Weights of a small mixture-of-experts language model, trained from scratch on English Wikipedia: 11 layers, 4204 steps.
Below are experts of layer 5 (counted from 0) of a mixture-of-experts language model. Rows are named router (the router's row for the expert), down (a neuron's output weights, with its number) and show model dimensions 0-159. Each number is 128 + 32 x the weight over its row's rms, rounded and kept within 0 to 255.
After each expert's rows: a language model's description of what the expert responds to. This comes from a sample of Wikipedia text that the model never trained on.

# expert 9
router [ 86 130  97 101 141 101 138 109  92 128 137  65  96 131 138 147 161  85 139 120 116  96  82 154 207 107  93 153 107 122  90 130 138 187 124 111  96 172 129 129 151  56 103 123 114 120 131  89 145 105  80 127 139  99 191 141 101 132 124  91  50  94  69 134 131  73 116 145 144 134 111 139 100 157 173 187 176 124  92 110 138 165 123 112 158 126 166  84 156  94 137 121 100 141 137 149 173 127 184 139 146 138 155 121 134  49 129 142 117 126  93 103 120 183 133 137  84 126 115 117 121  46 160 102 185  84 154 143 163 156 222 142 144 111 178  71 173 178 134 149 159 140 157 129 115 125 130 154 122 152 120  71  78 153  93 156 179 144 144  90]
down0 [122 104 162 100 109 201 140 136 143 121 104  66 151  67  91 127 133 109  87 104  60 138  95 122 197 121  66 140 147 174 145  72  92 188 158 126  93 128 121 114  87  69 116 149 101 127 183  92  66  92 137 108 126 151 162  95 131 182  61 140 140 137 116 105 156 114 121  96 114  90 150 157  89 120  64 122 111 137 185 109  88 122 129 101 118 149 108  81 160 194 172 138 115 178 153 128 107 105  74 152  88 102 171 138  94 117 110 112 174 102  86 110 150  71  71 148  97 155 129 136 143 164 129 171 111 165 105 122 168 143  89 121 132 111 144 105 151 143 104 157 142 135 145 157 144 138  97 152 135 159 133  85  87  92 171 195 179 152 155 119]
down1 [ 61 147 105  84 140 129 146 127 131 151 103 138  86 133  70 203  84 121 167 158 176  57  76 111 165 141 101 165 130 114 141  71 140  84 111 130 134 116 138 108 141 148 114 148 203 136 115 117  86 166 101  84 186 128  77  94 120 130 175  78 109  96 124 153 101 126 145 128 154 161  92 120 169 168  94 170 157 134 135  93 128 117 104 166  73 150  96 170  93 143 103 165 172 116 112 141  60 112 145 157 110 103 151 148 136 135 150 139 134 140 167 119 126 199 145 132 196 145 171 144  64 138 183 102  95  73  96 123  97 125 159 102 136 156 120 142 108 135 124 137 169 164 137  67 156  99 150 129 123 145 153 231  95 154 111 166 159 124 140 132]
It responds to: Word-initial capitals, quotes. Opening quotation marks and the first capital letter of a word after a space, e.g. "Just, U of Upper, A of Affairs.

# expert 44
router [ 75 150 131 129 142 110 114 131 102 121 173  89 113  87 110 155 133 120 146 114  67  89  57 162  97 117 175 134  98  86  51 146 138 139 104 144 111 112 145 178 116  85 160  65 107 161 163 127 114 147 157 112 150 105 134 147  86 124 126  54 102 175 117 162 153 112 101 159  99  36 144 118  62  95 186 185 169 114 152 121 227 128 109  61 145 148 173 134 125 118 116 125 100 120 120 134 165 127 144  84 138 114 110 127 161 117  82  93 126 149 118  84 132 115 116 158 138 119 168 188 121 133 163 116 187 131 182 120  95 178 164 146 134 101 168 104 142 171 149 133 134 137  84  71 154 158 122 120 130 142 126  43 131 173 112 130 139 121 147 150]
down0 [121 183  97 128 129 129 145 107 126 163 117 103 125 161 149 125 123  73  70 173 126 104  86 231 153 116 121  84 156 162 135 187 145 126 151 129  78 101 100 160 141 132 175 134 124 146  55  95  82 130 100 119 151  94 133 124  69 148  64 141 139 157 130 203 109  89 124  95 138 176 104 135 104 152 124 152 149 117  75  91  89 102 174 165 138 140 186 111 117 105 193 106 105 168 114 115 144 115  81  94 142 113 166 164 145 129 148 182  81 112 186 172 123 189 126 116 154 154 127 216 124  90 140 129 168 126 120 146 180 135 129 120 126  70 136 120 122 104  83 108 135 190 107 163 137 129 143 153 105 153 171 160 107  94 145  89 140 123 147 184]
down1 [189 106 175  90  83 161 139 111  90 148 138 208 119 191  97  98 122 233 125  91 168 112 116 148 100 142 113 179  98 149 113 181 194  72 131 130 128 161 140 124 166 122 157 125 102 163 120 132 188 124  96 114 169 143  53 120 183 169  29 147 161 116 113 164 135 103  77 129 118  77 112 106 143 146 106  93 134 131 169 113 126 126 130 155  82 127  97 131 151  97 115 129 148 146 144 140  97 117 118  92 120 143  75 113  87 126 131 143 134 223  79 152 189 100 109 164 132 113 105 123 193 126 107 121 116 131 122  96 146 108 101 110 142 170 114 135 110  83 139 153 145 117 134 110 148 115 109 153 123 103 149  78 168 190 176 116 143 112 133 144]
It responds to: Latinate word prefixes. Word-initial prefix pieces like con, re, ex, pre, dis, trans, pro starting longer words, such as convince, Exploration, communication, depictions.

# expert 11
router [ 75 167 113 174 126 141  87 121  91  85 114 135  84 186  59  98 161  93 138  77  95 159 143 119 189 148 128 125 154  87 111 115  94 113  94 150 140 115 160 132 125  70 109 104 126 132 221  98 113 132 120 119 167  67 177 172 147  83 135 148 102 157 125 130 118 135 185 134 102  94 126 142  99  93 103 116 168 175 128 185 143 135 114 105 107 127 157 154 178 177 120 134  98  77 165 121 106 156 156 194 192 161 165 133 124 132 165  64 114 135 119 144  72 154 183 112  78 142 137  99 103 108  87 136 163 118 139  94  96 116 171 156 159 134 155  98 153 130 159  98 130 132 151 112 170  94  89 196 143 148  91 113  65 118 130 163 105 134  69 119]
down0 [ 97 106 186 114 108 151 152 118 129  98 123 115 163 137  94 101 145  74 100 177 149 145 135 152  96  99 154  66 225 110 136  37 172 126 177  97 163 168 160  76 148 141 164 154 111 113 134 127 164  75 127 173 143 100 153 126 121 125 152  86 166 141 108 163 124 141 134 127 173 128 112 114 147 121 141  91 134  98 137 124 127 155 101  43  87 127 162 101 164  94 123 139  94 167 131 124  98 138 140 157 154 149 110 160 169  76 140 103 175 156 179  98 140 181  64 144  91  96 144 151 158 100  75 173 130 118 210  91 163 104 167 112  97 184  78 161 142 152 130 156 125 108 141 114 162  86  99  88 111 104 106 145 125 143 132  95 119  66 153 167]
down1 [144 140 120 155 170 128 129 151 192 130  70 159 143  90 123 133 155 158 168  98 166 139 112  83 138 135 145  57  86 168 157 169 137 114  50  86 136  99 113 120 103  97 131  75 152 124 138 114 105  72 181 104 110 161 159 151  95 118 160 160 143 132 134 133 124 132 108 123  86 128 124 147  92 108 129 137 139  87 141  86 105  90 158 130 174  99  95 127 141 102 146  96 123 109 103 138 178 105  91 146 165  80 162 175 187 161 143 162  64 123 160 162 144 130 166 191 173  75 135 116 164 113 112 101 138 116 166 157 167  81  95 173 178 121 152 120 146  56  83  79 150 123 143 170 112 140 121 175 174 159 193 213 152 158  92 116 135  94 153 106]
It responds to: Determiners and possessives. Articles and possessive determiners after a preposition, opening a noun phrase, mostly the, also a, his, their, its, 's.

# expert 27
router [133 179 140 117 140 107  51  98  32  97 141  93 161 135 137 117 138 150 126  87  91 139 108 105  97  70  80 161 125 158 107  70 124 118 150 113 104  93 150 138  73 162 103  92 127 133 224 151 117 106  54  70 138 100 137 146 125 118 140 151 118 170 177 107 178 174 115 146 150  96 123 116  93 105 138 123 125 130 112 118 107 125  91  71 116 122 139 166 143 162 107 171 154 154 141 146 112 181 136 201 114 149 106 122 135 118 135 150  88 106 140 127 107 145 157 160 118 168 136 179  88  78 174  91 155  66 129 216  80 160 155 137 137 134  65 104  87 145 118 144 158 200 150  90 127 138 138 144 128  90 140 116  96  92  93 122 142 136 173 120]
down88 [ 87  98 114 163 141 149 181 139 115  73  77 217 119  95 120 127 102 110 130 149 128 151 129  64 199 142  97  64 141 144 131 103  76  66 132 132  91 137 169 135 139 115 103 149 137  92 142 152 144  58 195 170 223  91 141  94 144 127 137 157 133 113 111 121  83 113 149 114 109  99 152 115 121 137 112 104 136 149 135 164 154  98 112 121 129 102 110 115  98 151  62  75 170 157  90 142 200  81 105 136 146  90  79 139  78 162 122  90 156 123  87 172  86 132 183  79 164 118 162 151  88 119 129 169 115  90 116 181 154 176 172 132 101 137 149  92 127 134 141 133 134 115 130 127 165 142 104  83  93 160  91 161 127 177 141 170 150 124 135 105]
down89 [143  80 141 100 177 166 164 170 126 179 147 167 123  93 138 151 125 140  91 123 115 120 128  96  88  95 128 152 175 184 182 132 103  69 170 164 132  68 124 111 101 142 144 148 116  81  68 214 203 118 148 103 176  99 138 126 137 116 140 146 148 102 102 149 174 139 155 122 108 121  98 128 131  96 157 193 129 151 133 143 174 113 103 142 155 123 144 216 130 167 100 129  88  82 139 156 135 108 123 134 142 205 111 156 123 129 141 228 128 115 150 165  57 169 126 149 160  96 130 120 151  90 148 129 157 172 110 118 117 148 120 146 134 116 135 142 133 133 147 117 133 134 106 107 166 121 105 204 153 139 139 113  83  26 160 170 108  94 113 115]
It responds to: Infinitive to, articles, modals. Infinitive "to" after verbs or nouns, articles "a"/"an", and modals like can, would, may, could before a verb, e.g. promises to, taught himself to.

# expert 10
router [ 92 165 174 161  98  79  79  79  72  86 163 112  98 162 126 122 170 117 128 129 143 134 105 123 127 142 101 205  72 170 109 107 122 174 108 108 111 168 135 146 126 102 153  70 201 159 154 155 117 154  77 132 168  94 125 107 115 117 185  96  98 100 144 121 136  80  90 178  94 110  89  79 112 145 155 160 116 117  74 133 158  57 103 103 168 151 138 120 142 159  98 152  77 145 203 163 163 110 196 115 127 102 140 139 161 126 104 146  81 120 132 125 127 141 128 124 176 135 122 133 141  95  87  70 196 119 179 132 138 180 156 127 158 186 105 138  98 171 101 137 138 116 112  71 153 112  86 122  99 187 133  91  88 123 113 174 140 149 130 123]
down25 [106  87 111 146 153 149 129 148 164 128 158  96  66 120 145 137  99 176  87 127  92 134 158 131 165 183 124  91 111 114 118 121 162 122 108 158  67  99 106 110 194 155 136 145 132 154 150  93 202  96  71 185 105 205 188 121 117 164 154 164 142 109 155 119 165 193  91 131 142 108  98 104 136 162  98 101  80 119 120 135 125 136 103  57 121 147 119 152 110  98 115 140 139 153  82 136 173  80 106 161  91 127 118 186  97 150 168 109 126 110 135 110 164 154 137 164 185  92  72 114 190  94 154 123 117 179 163  53 107 106 107 134 122  68 128  89  86 116 158 166 108 174 153 135 110 135  72  88 130 129 163 140 124  61 161 135 135 109 149 162]
down26 [135 114  89  92 124 109 142 128 148 158 171 160 134 156  82 125 179 141  91 159 152 184  89 138 156 103 187 149 167  32 150 122 148 159 166 123 123  76 110 145 137  59 151 116 160 155 115 110 101  60 122 146 127 170 102 158 184  98 127 128 116 120  58  85 103 129 109  61 137 108 164  99 146 214 134 161 115 142  81 161 152 139 100 107 173 147 113 150 145 104 135 189 158 111 170  65 121 148 124 172 101 160 129  92 138 125 140  96 123 174 128 134 146 110 129 158  77 114 108 154 125  54 138 223 122 125 114 102 157 130 118 161 139 136 163  97 169 103 120 109 136 169 105 121 149 119 110 125  95 128 106 166  97 116 149 101 138 209 164 172]
It responds to: Table spacing, symbols. Blank space tokens, em dashes and opening parentheses in wiki tables, plus raw bytes of non-Latin script characters, e.g. empty cells.

# expert 26
router [120 141 127 155  99  60 178 115 101 101 139 157 116 121 160 118 143  51 100  98 147 138 147 117 136 104 133 157 140 149  62  73 182 124 135 116 101 108 163 162 127  86 134 108 142 127 122 152  98 163 142 137 184  96 105  94 143  73 113 159 149 117 110 173 124 117 139 193 175 144 144  72  70 134 128  81  80 105 149 108 172 125 178 100  93 137 139 152 134 212 119 117 120 149 120 133 173 142 123 160 136 135 104 123 114 115 182  97 121 123 108  84  20  92 139 201 104 121 141 162 130 120  51  97 106 146 228 109 142 154  93 155 150 158  97 144 144 141  89  88 134  83 130 140 184 140 114 134 124 132 155 103 116 139  86 119 172 155 183 125]
down0 [144 170 102  62 131 106 121 121 132 116 157 233 155 109 166 124 113  84 142 127  88 157 140 141 140  99 114 102 117  87 119 143 154 125 137 139 132 101 147 165  95 154 107 125 120 153 116  90  46  88 157 143 101  97 144 111 146  99 138 126  85 110 200 138 105 115 119 160 137 111  99 165  99 143 148 133 124  78 176 146  93 169  88 148 167  58 130 128 119  76 145  90 149 104  59 160 171 118  96 148 159 104 123 107 156 177 144 133 208 137 119 129 168 156 202 157  90 101 141 105 166 109 116 183 109 123  41 107 181 147 114  61 111 168 124 138 150  81 129 110 124 129 153 102 121 140 127 145 101 102 184 137 116 154 110 180 151  93 119  57]
down1 [180 109 150 147 119 131 135 106 101 110 139 122 111 134 146 166 128  72 150 139 114 104 112 150 149 111 160 118  91 152 113 140  97 157 161 122 138 181 105 113 189  77 120  95 111 147  92  80 194 155 122 193 134 148  83 164 174 176 153 112 111 110  96 134  66 123 124 129 158 196 126  87 208 129 111 111 133 160 142 189 181 115 115 141 127 116 118  85 116 141 115 159 120 118 180 149 166 173 142 129  90 145 152 101 106 115 112 127 106 224 114 131 126 120 113  93 138 163 141  94 128 113 178 117  85 150 129 149 170 108  94 153 140 164 145 105  73  47 151 178  84 114 105 169  87 116  60 134 153 192 160  88 136 184 127 141 154 197 120 169]
It responds to: Common noun completions. Common nouns and adjectives like former, station, own, company, father, plus word-ending pieces like el in themselves, safely.

# expert 1
router [169 151 171 181  95 101  92 102 146 127 139 102  95 127 142 104 148 126 125 116 160 211 119 119 169 158 169 131 123 108  93  48 166 132 123 108  67 140 175 160 156 102 152 134 199 149 145 101 142 154  95 149 110  99 122 156  91  46 135 103  82 131  76 103 111 166 150 141 153 126 136 100  88 127 127  98  83 158  90  81 142  63  87  83  79 172  89 140 137 140  83 164 165 126 132 140 144 100 136 150 183 152 167  76 112 127 105 101 112  96 103 103 163 100 138 153 138 200 151 135 104  78  91 127 133 130 142 108 137 143 151 159  59 134  90 156 169 131  65  84 177 115 136 149 153 110 122 158 106 172 175 139 102 108 108 148 146 180 157 172]
down0 [108 133 102 148 105 128 132 125 138 133  98  65 145 176 153 153 143  94 151  92 106 102 116  80 121 106  96  74 183  93 147  76 212 112 105 158  50 150 116  48 168 155 126 162 141 157 141 129 151 123 137 171 155 111 168 101 112 140  84 122 101 155 153 122  89 153 130 116 109  66 105  75 140 185  98 153 150  43 149 139 104 126  63 170 123 112  95 122 128 111 129 121 111 111 153  79 157 145  97  87 120 124 197 162  92  97  85 143 146 138 116 163 143 146 129  79 140 108  97 102 156 117  77 159 111 153 142  88 118  56 115 136  65 135 103 149 164 159 156 101  90  92 168  87 120 114  98 123 134 177 122 148 147 174 123 203 127  88 128 154]
down1 [149 163  36 118 127 100 162 109 131 158 109  81 186  72 119 166 124 115 134 119 177 162 133 109 116 151  65  91 179 140 100  52 146 165 115 137 141 103 144 182 144  71 106 123 134 149 198  90 163 171 149 106 138 146  64 117 160 117 142 138 123 191 150 150  88  58  88 132  95 141 157 151 134  57  91 153 147 102 161 115  96 166 135 122 130 126 126 110 107 140 140 110 138  83  79 101 144 136  99 147 117 105 126  98  99 146 169  72 133 148 148 119 181 120 164 107  62 181 122  99 160  75 110 113 124 115 136 155 177  85 113 115 151 117  97 128 128 160 125 129  69 184  92 158  93 115 132 103 177 118 169 149 114 127 145  65 140 149 149  71]
It responds to: Past participle endings. Verb-final pieces completing participles and past tenses, mostly before by/in/to, such as culmin-ated, enroll-ed, ele-cted, used, found.

# expert 42
router [123 154 174 150 124 118  89 127 108 111  97 133  80 119 146 132 128  95 190 152 112 120 117 106 195 185 117 108  99 126 138  83 134 126 127 137 113 125 176 152 116 136 170  37 114 117 121  80 108 153 207  61 144 124 160 136  87 131 152 144 133 154 129 110 131  61 155 143 134  75 158  71 120 122  94 168 114 169 144 131 189 109 122 109 119 144  98 117 130 158 112 129  60 136 109 171 184 176 136 106 180 107 153 139 101  97 140  99 104  92 115 119  90 139 167 123 139 137 127 111  64  80  65 145 145 125 154 157  61 156 139 149  90 143  75 161 219 138  71 142 136 138 142 108 129 180  72 171 128 177 180 112 137 115  96 169 120 138 117  89]
down0 [191 133 124 130 181 131 162  78 154 143 126 105 142 151 183 119 152 124 145 105 121 149 115 167 143 144  85 151 119 164 124 125  95 169  76 156 107 177 127 195 154 134 106 176 112  76  88 131  79 121 144 116  98 132 134 124 103  59 113 126 119 151 146  62 136  95  88 125 127 195 138 132 104 138 123 166 173 142 139 152 125 149 168 134 127  83 107  74 143  95 120  23 125 101 174 136 152  89 120 111 122 120 140 127 128 108 161 147 153 173  74 133 111 167 124 180 110  69  73 190 138 123 205 131  97 118 105 113 165 130  63  80 147 102  84 108 174  98 157 136 135 130 164 112 160 156 143 208 111 136  94 132 137 113 177 139 106 144  57 134]
down1 [133 148  82 114 118 145 144  83  92  69 146 188 157 101 149 141 164  78 114 162 143 150 133 137 153 136 139 106 188  41 139 169 119 107 130 112 115 131  98 146 153 148 137  74  89 138 155 168 155 115 151 164  82 120 153  85 144 115 118 159 175 139 192 140 226 107 128 103 107 195  77 103 160 136 121 100  66 168 138 131 108  84 113 131 124  77 152  80 109  83 149  98 165  85 132 137 111 133 116 144  62 157 101 173 122 134 151 141 109 139 126 182 133 162 125 140 143 140 124 165 126 111 112 123 106  77 172  79 162 131  53 135 138 138  85 128 121 124 162 151 186 174  90  82 106 117 144 198  86  95 136 160 101 110 142 112 128 184  83 150]
It responds to: Adjective-forming suffixes. Adjective suffixes completing a word, such as -al, -ical, -ial, -ary, -ive, as in pastoral, legal, ordinary, plus such.

# expert 20
router [136 129 109 130 118  61  95  84 144  92 126 104 115 155 119  88 193  81 116 115  97 100 109 135 161 124 126 168 101 105 113 135 106 127 144  82 109  95 149 132 105  92 106  82 163 174 142 164  99 136 105  66 125 105 115 157 156 123  97 125 156 140  46 177 180  88 145 119 179  77 103 108 133 152 180 169 124 122 155 135 168 117  64 140 157 145 134  98 116 173  99 137  33 131 230 175 127 128 137  90 143  93 188 157 168 110 151 139 119 151 111 131  98 142 138 156 108 135 111 173 147 156 150 122 137 147 173 168 116 148 100  87  99 118 155 122 138 153  94 132 197 130 103  52 128 135 120 161 142 163 129  64  68 155 136 128 115 186 169 105]
down1 [122 103 185 117 159 150 124 137 156 140  91  92 119 162 162 161 123  80 103 115 172 128 138 115 115  92 167  89 117  97 183 100 138  47 143  83 166 118 117 150 139  62 139 150 194 171  52 105 148 107 139 166 112 111 112 138 128 140 122 113 119  90  77 125  80 137  92 174  98 141 165 140 166 101 163 162 155 142 145 127 114 135 193 130  95  79 145  80 126  68 181 225 117 133 124 117  85 125 113  94 149 123 101  76 173 158 142 109 129 209 180 160 129 186  89  85 103 131  88 141 172 115  88  95 109 152 109 135 183 130 109 116  77 132 160 152 165 130 113 143 137 165 154 150 162 107 120 105 176 141 179 123 137 106 150  98 134 123 162 104]
down2 [135 109 173 141  94 140 133 154 105 124 118 154  86  46 171  91 162 166 119 194  89  74 133 134 159 113  98 102 128 152 139 146 158 139 132 106 126  97 114 164 114 165 120 114  88 219  94 158 140 148 105 122 109 102 124 110  75 160  74 129 155 146 104 122  63 111 172 178 107 156 140 155 183 141 158 171 145 139  82 115  74 173  97  92 153 102  89  96 145  57 198 139 122 102 123 114 148 153 175 137 109  78 123 156 135 123 140 127 163  78 169 155 161  82  77 130 125 122 145 118 160 111 126 148  68 137  88 133  86 110 198  95 116 171 137 115 114 163  96 115 148 165 168 165 101 174 128  93 156 138  56 122 171 114 116 148 171 129 161 134]
It responds to: Word-initial consonant pieces. Initial consonants or clusters that start an ordinary word after the, a or of, such as L, R, b, bl, cr, br in blast, crimes, brimless.

# expert 5
router [104 133 210 157 152 118  60 138 111  99 110 105 122 172 158  95  99 119 169 117 133 147  60 156 128 127 113 141 132 176 138 133 125 109 100 147 121 165 130 192 118 164 150 100 191 127 175 179 136 181 129  78 160 112 141 118 151  67 142  96  93 149  67  92 218  90  97 161 154  78 101 129 107 104 160 124  75 161  78  85 147 116 114 129 132 174 121 134 138 125  85  68 133 139 166 166 128 126 168 114 159  91 137 140 150 114 100 166 125 142 100  77  45  93 169  95 159 172 120 127 148 107 134  46 141 141 142 123 117 168 122 117 119 148 177  74 142 149  92 137  93 129 117 101 152 173  96 140 139  89  80 102  75 132 113 125 124 158  94 130]
down0 [ 96 131 125 150 160 132 136 138 125 108  93  54 157  69 169 100  75 139 160 149 136 139 113 115 121 110 139  83 102 126 162 103 146 173  78 150 107  95 119 112 111 116 143 144 135  87 114 116 118 128 134  99 105 114 154 120  83 153 165 172 150 128 146 121  41 122 149 114 159  59 124 138 143 142 124 103 129 116  82 133 134  98 141 114 136 133 104  77 101 138 124 107 152  61  99  96 136 121 134  84  90 103 170 108  95 111  68 129 140 191  94  83 110 121 136 133 151 168 156 110 211 105 123  26 121 179 118 167 112 164  94 193 111 124 176 102 113 108 101 175 163  53 145 181 166  91 166  54 113 125 138  89 140 139 157  72 131  91 172 157]
down1 [161  50 114 118 133 179  94 102 188  97 119 142 141 142 136 117 131 161 146 102 126  76 183 156 120  89 166 133  98 125 143 157 143 181 138  85 172 131 147 153 147 149 157  88  98  80 119 151 154  78  86 108 132  63 129 101 221 158 132  94 146 156 128  94  73 165 132 159 122 126  72  50  98 135 130 190 175 180 124 127 111 153 138 111 146  87 168 101 179 178 191 178 112 147  71 119 146 142  86 134 146  88 125 116  96 118 114 152  95 122 134 154 153 151 129 114 138  77 148  68 112 119 135 159 151  76 158 123 157 146 112 131 138 124  87 148  96 186 152  94 127 124 111 137 147 140 134  87 168 180  87 141 177 142 123  69 152 174 133 141]
It responds to: Letter c pieces. Word pieces containing c, often mid-word or word-initial, such as un-c-onscious, dist-ric-ts, stair-c-ase, and prefixes sc, rec, acc.

# expert 25
router [121 169 197 135  88 116 116  90  83 126 108  99 105 120  86  77 171  69 178  69 155 107  81 133 143 151 174 139 128 157 124 120 108 123 113  94  83  78 139 162 146 113 115  84 124 184 121 121 136 121  62 125 152 111 164 157 112 178 109  90 132  84 158 101 182 104  80 157  48 106 224 106 133 150 147 210 109 155 101 131 102 136 141 118 113 162 129 145  97 151 124 144 115 127 165 186 166 168 148 134 155 135 162  81 153 118 178 131 105 107 114 124 134 103  97 164 111 134  91 183 133 128 102 103 156  73 164 176 106 160 122 145 109 120  89 127 179 161 132 147 134 147 122  86 166  75  76 104 110 137  77  95  94 112 125 153 159 144 166 164]
down0 [164 127 145  99 143 152  88 154 129 141 160  98  94 138 122  71 125 168 131  71 174 125 120 101  59 124 116 171 101 118 145  85  81 170 113 118 116 145 130 150 149 127 113 115 171 152 117  86 112 149 169 152 118 104 138 149  82 139 129 103 149 109 113 128  61 121 102 146  33 143 138 104 160  68 109 110 123  47 140 130 130 113 139  81 156 121  46 123  56 127 187 139 131 123  84 211 117 119 133 113 144 157  99 115 163 120 108 137 126 166 164  75 104 130  94 116 140 115 105 130 112  94 173 110  75  73 124 140  63 170 189  92  93 117 118 111 143 101 159 114 191 113  82 175 120 168 110 121 155 100 168 144 118 105 115  75 181 151  99  88]
down1 [120 175  84  87 136  85 124 142  97 127 103 102 113  47  97 163 152 124  86 125 162 109 133 129 118  85  53 101 130 164 105 143 144 154  95 122 145 188 101 113 145 115 117 171 179 172 145 140 124 166 131 150 145 140 181  90 145 180 134 168 139 171 107 132 127  89 146 104  79 137 128 104 119 153  82 164  44 160 135  79 139 149 132 135  89 147  85  57 108 127 104  99 121  66 125  97  95 170  99  84 151 172 124 116 146 118  98  94  82  86 176 165 111  65  83 133 157 145 125 110 173 111 123  83  80 185 112 138  85  83 146 137  96 118 130 143  63 122 136  94 126 145 138  82 133  85  95 160 136  70 145 152 160  91 144  84 163 100  96 151]
It responds to: P, V and -ion. Pieces P/p and V/v starting words or names, plus the -ion suffix ending nouns, such as invas-ion, pass-ion, V-isser, step v-an.

# expert 15
router [107 164 111 117 100 115 138  69 100  87 158 103 110 106  71 116 186 140 124 127  85 126  61  78 152 108 131 140 135 144 100 150  98  84  52 152 124  78 151 117 112  89 117 127 193 123 225 152 105 131  64 142 134 118 158 137  92 143 138 129  90  92 100  91 205 112 137 143 121 144 103 142 132 115 197 149  78 135 110 107 173 100 156 150 161 157 158 121 143 107 119 116 142 133 200 169 158  82 160 172 142 115 134 145 186 124 102 117 137 169  70 104  90 124  87 130  89 203 111 164 158 105 118 147 190 137 137 128 139 157 146 148 164 118  83  93  92 151 109 142 116 130  99  78 182 174 120 123 123 101 114  90 119 153  70  99 120 153 120  83]
down1 [147 145 170 134 133 126 178 154 113 134  99 119 110 199 134 158 117 157 127 107 157 117 175 154 127 109 144 138  93 115 117  87 179  99 180 174 154  84 179 148 155 132 114 116 152  58 146 141 191 145 125 100 208 136  71 151 166  88 122 192 125 160 121 105 118 148 118 114 174 161 114  78 125  93  92 187  74 104 138 140 134 130 100 143 116 196 101 115 112  75  69 100 181 161 139 140 113  99 133 118 181 161 151 106 104 154 135  55 105 127 108 118 131  98 141 107 118 114 122 166 131 116  77 112  58 149 123 100  98 117  84 113  97 121 103 166 154  97 107 130 177 110 105 138 156 163 108 197  80 161  38 136 151 140 122 163 128 148 130 186]
down2 [ 83 154 133 158  78 113 159 143 111 124 102 111  92 149 135 113 106 146 136  96  94 150  96 135 159  88 154 119 138 162 182  78 154 132  78 146 173  81 150 165 186 108 150 164 177 106 142 152 117 181 142 153  97  79 155 104 163 120 156 101 100 102  96  47 146 100 122 143 121 112 136  61  91 180 149  97 159 137 138 153 126 208 143 124 126  98 133 149 133 100 179 124 137 102 207 106 129 115 134 179 162 117  93  94 140 143 146 136 120  71 101  93 167 108 164 116 129 134 121 123  53 126 145 148 107  85  47 179  91 172 109  96 118 153 108 191 174 124 163  72  94 135 158 158 151 154 121 158 104 140 107 103 160  82 184 112  91 165 102 144]
It responds to: S/H/K word starts. First piece of a word beginning with s, h, k, w, ch, sh, sp or th, usually after "the" or "a", e.g. s|earching, H|orse, sp|hincter.

# expert 60
router [113 139 110 148 146 114 124  89  90  79 175  79 131 153 105 113 174 135 148 132 107 162 113 115 153 163 116 114 132 121  97 105  98  71  98  86  93 185 129 160 115 119 161  49 197 149 150 134 120 134  42  96 153  64 146 137 141 115 143 103 154 143 100 145 127 125  90 112 121 124 149 124  62 141 165 173 104 160  80 170 170 143 145 106  98 132 146  95 146 107  94 132  92 223 176 126 141 184 167 170 144 194 111 101 162 113 119 212  95 146  98  94 107 127 104  83 120 106 107 126 118 111  80 107 149 111 150 181 108 174 119  92 150 132 106 116 211 161 142 128 161 140  97  98 155  92  95 115 125 162 176 119 113 158 123 123 166 142  83 163]
down0 [135 126 122  94 134 176  86 154 118  87  93 126 149 206 128 111 129 165 121 177  80 160 112 113 129 111 175 179 164  67 169 160 155 136 136 105 161 121 117 154 114  79 165  38 170 126 122 112 109 139 135 131  97 102 104 109 131 125 164 131  76 107 136 156 145 104 156  38 171 141 119 125 109 120 101 142 141 114 136  96 102 149 121 165 109 158 138 106 206 189  89 128 145 107 151  89 133 161 148 116  86  98  96 197 172 113 100 149 119 149 172 133 105 125 112  99 170  88 122  63 190 142 147 120 138 180 146  87 107 146 120 125 117 103  88 203 164 158 105 119 155 151 130 158 142 153 165 123 107  97 203 111 103  85 110 139 190  70 143 128]
down1 [138  93 117 186 119 130 100 173 170 168 194 129 115  89 133 186 142 167 132 164 112  94 177 203 114 123 157  95 134 135  89 143  95  88 164 120 132 148 197 192 153 159 207 145 136 110 130 115 115  96 112 145 125 114 147 155 112 108 100 150  97 188  71  86 144 203 147  73 120 106 138 130 179 164 115 158 142 107 138 148 123 165  89 173 109 136 195 114 130  82 132 108 120 159 123 132 121  62 174 181 173 122 140 131 169 106 149 133  51 100 134 115 143 106 160 137 151 103 115 162  91 123 111  78 119 112 101 125  75 138  95 141 148 154 126 126 127 148 186 136 145 175  77 111  35 123 140 122 134 101 101 137 129 102  99 100 116  82 114 127]
It responds to: Syllables with m. Word pieces with em, om, im, um inside words and names, e.g. ceremony, temporal, dissemination, Tim, Tom, often near non-Latin text.

# expert 23
router [138 141 155 187 169 107 103 121 114 103 183 113 105 151 112  77 134  63  84  78  84 129  61 143 176 142 150 119  90 101 117 117 112  77  84 150 119 139 156 136 165  98 102 106 157 170 189 146 111 149  90 119 147  98 117 118  93  92 104 128  60  86 138 157 100 131 182 153 161 117 186 115  98 111 151 122  83 115 124  87 166 114 169 116  99 166 162 174 147  91 115 126  69 137 143 136 129 104 159  94  64 112 137  96 146 111 108 167 114  82  82 166 155 142 106 151 154 112 141 145 166 121  95 116 165 158 190 161 185 155 149 142  98 111  97 120  89 181 118 119 148 168 162  95 180 118  73 110 165 197 168  74 107 164 113 166 114 171 133 125]
down1 [105 109 123 139 128 119 118 162 135 115  71 116 122 110 152 185 111 179 125 102  48 192 132 165 181  99 121 126  93 127  98 139 117 152 154 129 155  91 132 124 164 118 168 144  41  55  86 124 135 197 144 142 118 138 151 125  89 132 166  48 116 116 157 143 171 105 138 167 143  86  77  90  94  67 120 131  79 157 141  76 102  99 143  73 146 133 109 143 165 141  98 138  84 124 147  69 142  98 122 116 115 145 174 153 106 122  88 170  99 130 115 172 187 175 147  99 131 126  86 126 124 141 153 109 121 125 122 108 126 107 117 148  95  81 140  99 198  87 159  85 168 163 123 147 105 124 177  85 139  88  63  97 108 191 155 133 116 136 145 175]
down2 [163 155 171  91 110 143 110 142  80 105 146 124 130 192 109  53 146 100 124 115  88 176 143 128  57 147  90  42 171 117 194 117 157 100 112 105 168 108 172 115  50 108 155 149 116 117 109 180 165 132 179  86 185 149 139 143 128 124  97 168 159 137 109 105 134 128 202 135 144 162 134 161 109 159 155 131  74 105 151 106  96 153 147 181 136 138 159 127 115 125 183 172 117 108 168 113 133 127 177  82  96 147 169 184 118 105 161 167 100 131  94  88 169 168 100 119 128  92 166 136 110 102 113 127 112 130 167 110 100 167 153 129 134 136  82 139 109 118 211 125  94 115 147 136 104 153 154 145 144 148 102 119 152 155  51  78 149 107 170 133]
It responds to: Word-initial consonant pieces. First piece of a word split into fragments, mostly single letters N, D, d, w, n, as in n-ame, n-ative, D-VD.